{
  "n_layer": 13,
  "n_experts": 24,
  "experts_per_token": 1,
  "d_shared_expert": 0,
  "optimizer": "adamw"
}
Below are experts of layer 10 (counted from 0) of a mixture-of-experts language model. Rows are named up (a neuron's input weights, with its number), down (a neuron's output weights, with its number) and show model dimensions 0-95. Each number is 128 + 24 x the weight over its row's rms, rounded and kept within 0 to 255. Numbers have three digits each.
Before each expert's rows: "mostly gets" lists some tokens that are sent to it at least half of the time. This comes from a sample of Wikipedia text that the model never trained on.

# expert 12
mostly gets: " died", " belong", " worked", " competed", " participated", " served"
up1:152137132134167109105134158145106144121110152119129137143123093144120141110147175079116132097130097136071111091103122098151153138087114174127177097136134132137097128114140126149133120108117149112131089133099128143121139121159122126144146132192124144092078135123131145114087176114182127117
down1:106092140142176104118155142149087155115143129114121159153145137145115125145100121084078127115105119147135163169107113140173131086118130137149142109111114099110154127142131175107101124113153130123106122164127160122148123133105157111123163089113134107155128129120103111130212161095173154132
up2:096106126091134135118139118154149178147142073107113135158159102057115131150114143172162116176132148152112137151140110139124136143143119149139140126135121180157117122088147140102160148119129132121101136134100100114098096083142151138123117094157111139127134202162116153153146149116172144126
down2:105165148120148139158085140137141136138161150141134104118119118112153162112160121084100094073085120116106099128103110166155161152139126141144166133103125182111186110108147125091138073099105103099124147160153043100086115104130130123138076125123167116142136127137136127131140112157123136123

# expert 2
mostly gets: " could", " would", " you", " must", " will", " tells"
up11:114098148151131121143126183100116116113148126146082124100108093116154149153149122122149065129132147106146096113129182136110138112127113147174149147164131198121155114091133131105177117153093162169119139093116134126126155077136131124132133160169112117131130160107136128164082098155166121122
down11:121110114142147120109125151145122133068129151151071138113136159103124119112131158089132138129120150108114169104171080118138121133161131156172100100136140114123078141088104142087084143123140136138123159152148125132110167152142162141099156134100130157067134104113143123128119146142124082124
up12:131148138078151116125110108132113100098141117165136132108138123114092122156127157142156143128152118097124147125118119108102125137151144155158107094131119095133134136180114138142154103179150164099135084168097152158131098142121066138162095120087127137161100166138168159125123133134120160162
down12:130106133093118149148116121140066136108156124142085093137126155147140130133093114129101134123086109114138127139138181138110099170160083150141120108099104175156096156145129185122117094130117106101112138087120139165107117144125130125128069145131169195151139152116170144129198122095138102156

# expert 6
mostly gets: " includes", " used", " usually", " renamed", " designed", " developed"
up1:121124156158138109111131124136136083138129147131114123108145111103112131157131114116149158108133132171077084108126127176155115128114146092138165129115151112137101130148095125130091124133127103140108147142113135117134096148104144130137134118150114148068128105133099124115159125132120114116
down1:094102118123136079063097161148150141098114129099113135111130126126128131112136152173109137118141109118114130073133143159136114122089155165119149069131145129158144118117095158143117109114095153115216122113138120101105127169137114150133106134187100127077138112160144100123069128137131130122
up2:119130127150161143141135078149112123173135091130106171126171099110122112137111152146135165136138150131098096117098115133131120156114101154129130136096125170151100138125095110155100125122162108138096135112144131151130165102106138151136183129124083149147121148100148119138127126149166149119
down2:127171138124119099083111152179134131069132144129084123152125132159159152117136115126146157132066130096146185092126134124131165180144132146135139099104140126114139117112127110097155155127125114141126116128166184140128132104130103147161135134140084125093154136091145085104109142135158148124

# expert 17
mostly gets: "″", " Cons", "\\", " semi", " se", "Pre"
up1:117137135140138161105137102115140128098093119096138129179107079118160066087116171149123111131128152078126134091136146127071095109149108116074151121133129170156119154081114146095156162113093148150128114091139157178091120134154135143126136115106151130141130126126113120134121091112116096101
down1:106139149142150124141159116133151161119119135100146142116144086144143134113147117118145107145050112100089136132180128099139137118167100178149121127150123119130140167143131114089132182125118114141162151159099136119136116128116174130143156082167130140134121154104135131101156129110107107137
up2:164108148154153104125189139142164078158095128116106132093127116111138100102138145094150149127131127144116105119134140125145142139136124144169171135107131141088142136109128137140107143138125122099132141092124133125082136132124151137091101169138135139161177116124122078112067090074120110081
down2:111183160137124123111133114142124147104135151136117131115169107073112156120163112162169131181092113137166106151168114106153130092134129114130111110129143115093129077144147149124161115098086124087144153104150127122115142145134178119088119148093121148113110128130114129147111114126146092157

# expert 13
mostly gets: "present", " 1913", " 1927", " 1955", " 1944", " 1985"
up11:084089153157124116109110143114138136112132138131130100187127115144041145147100123143164127103153141136094140099121091136156124090129144122131114130117171105121149118143102121140135139140140095128114171159136127163123112104160124149130104173133139106105159146123134093142109118196156061130
down11:150128161120113142165163140125122138135123109094123131092097130102132165126111137147086147121093150116112118103099134109082119115147121143107153121102154116132094130157087164180172092125099134092100133124163171117073180108137120097145123153148146249150136066113125129151172080135142155116
up12:130074149125112129136143127135136150092127189078127067156149134136124128136160159157171066124142126091128126130139147118117130141085146116102123122146136130145158142124142141089045128095108106150129171103132111149116113129137113126117153146152162114132114114133137120122079130111137120134
down12:118138111115105109151162139098102131077112166143085140104130162155144121141129142148139155181129096141170159151082096144085169128150153101168141149157146132115122170118111120085104125164102136142108122136115132135093152149123122110119137119127149191142098125114130129121144104106112163124

# expert 15
mostly gets: " £", " 185", " 184", " 180", " 60", " 300"
up11:135148167153126123152115147138118160155130111138120109159132105135129098114110153111172124087128130118136108132119120105132157110126140146166118097090175123092147100159124140122162120156109111143122146155115146107137155118172111132120140149109123101139133125091077112168142125161157117145
down11:136153128094127142119149170102173129112127105126093145138149144110128135144143099083151110114059149157134126131151166146132101090141109126129143132134124136097095112144113138130103114149145161119131139099123140143132142119115092119163169113129113061150108101113139110127160142127124118130
up12:141164136126100146125126147147119155102143129099132144142158129110123114148180165123098126159117120109082095145110101125135112141108141140175106136156173136127071111110119100133088144142166120153117109091127121127102144114092139123139148168125082099134164129122123131161102152119145134174
down12:153094121130144119128113119112151158165081166117134155061124121124128150127073146136136161154091114166150122115161157123153134136093153123150098116124080127137113155171121112133134139100144158125122103122097134136146126150143122096136127122123100113119102122162162108181123153131117143122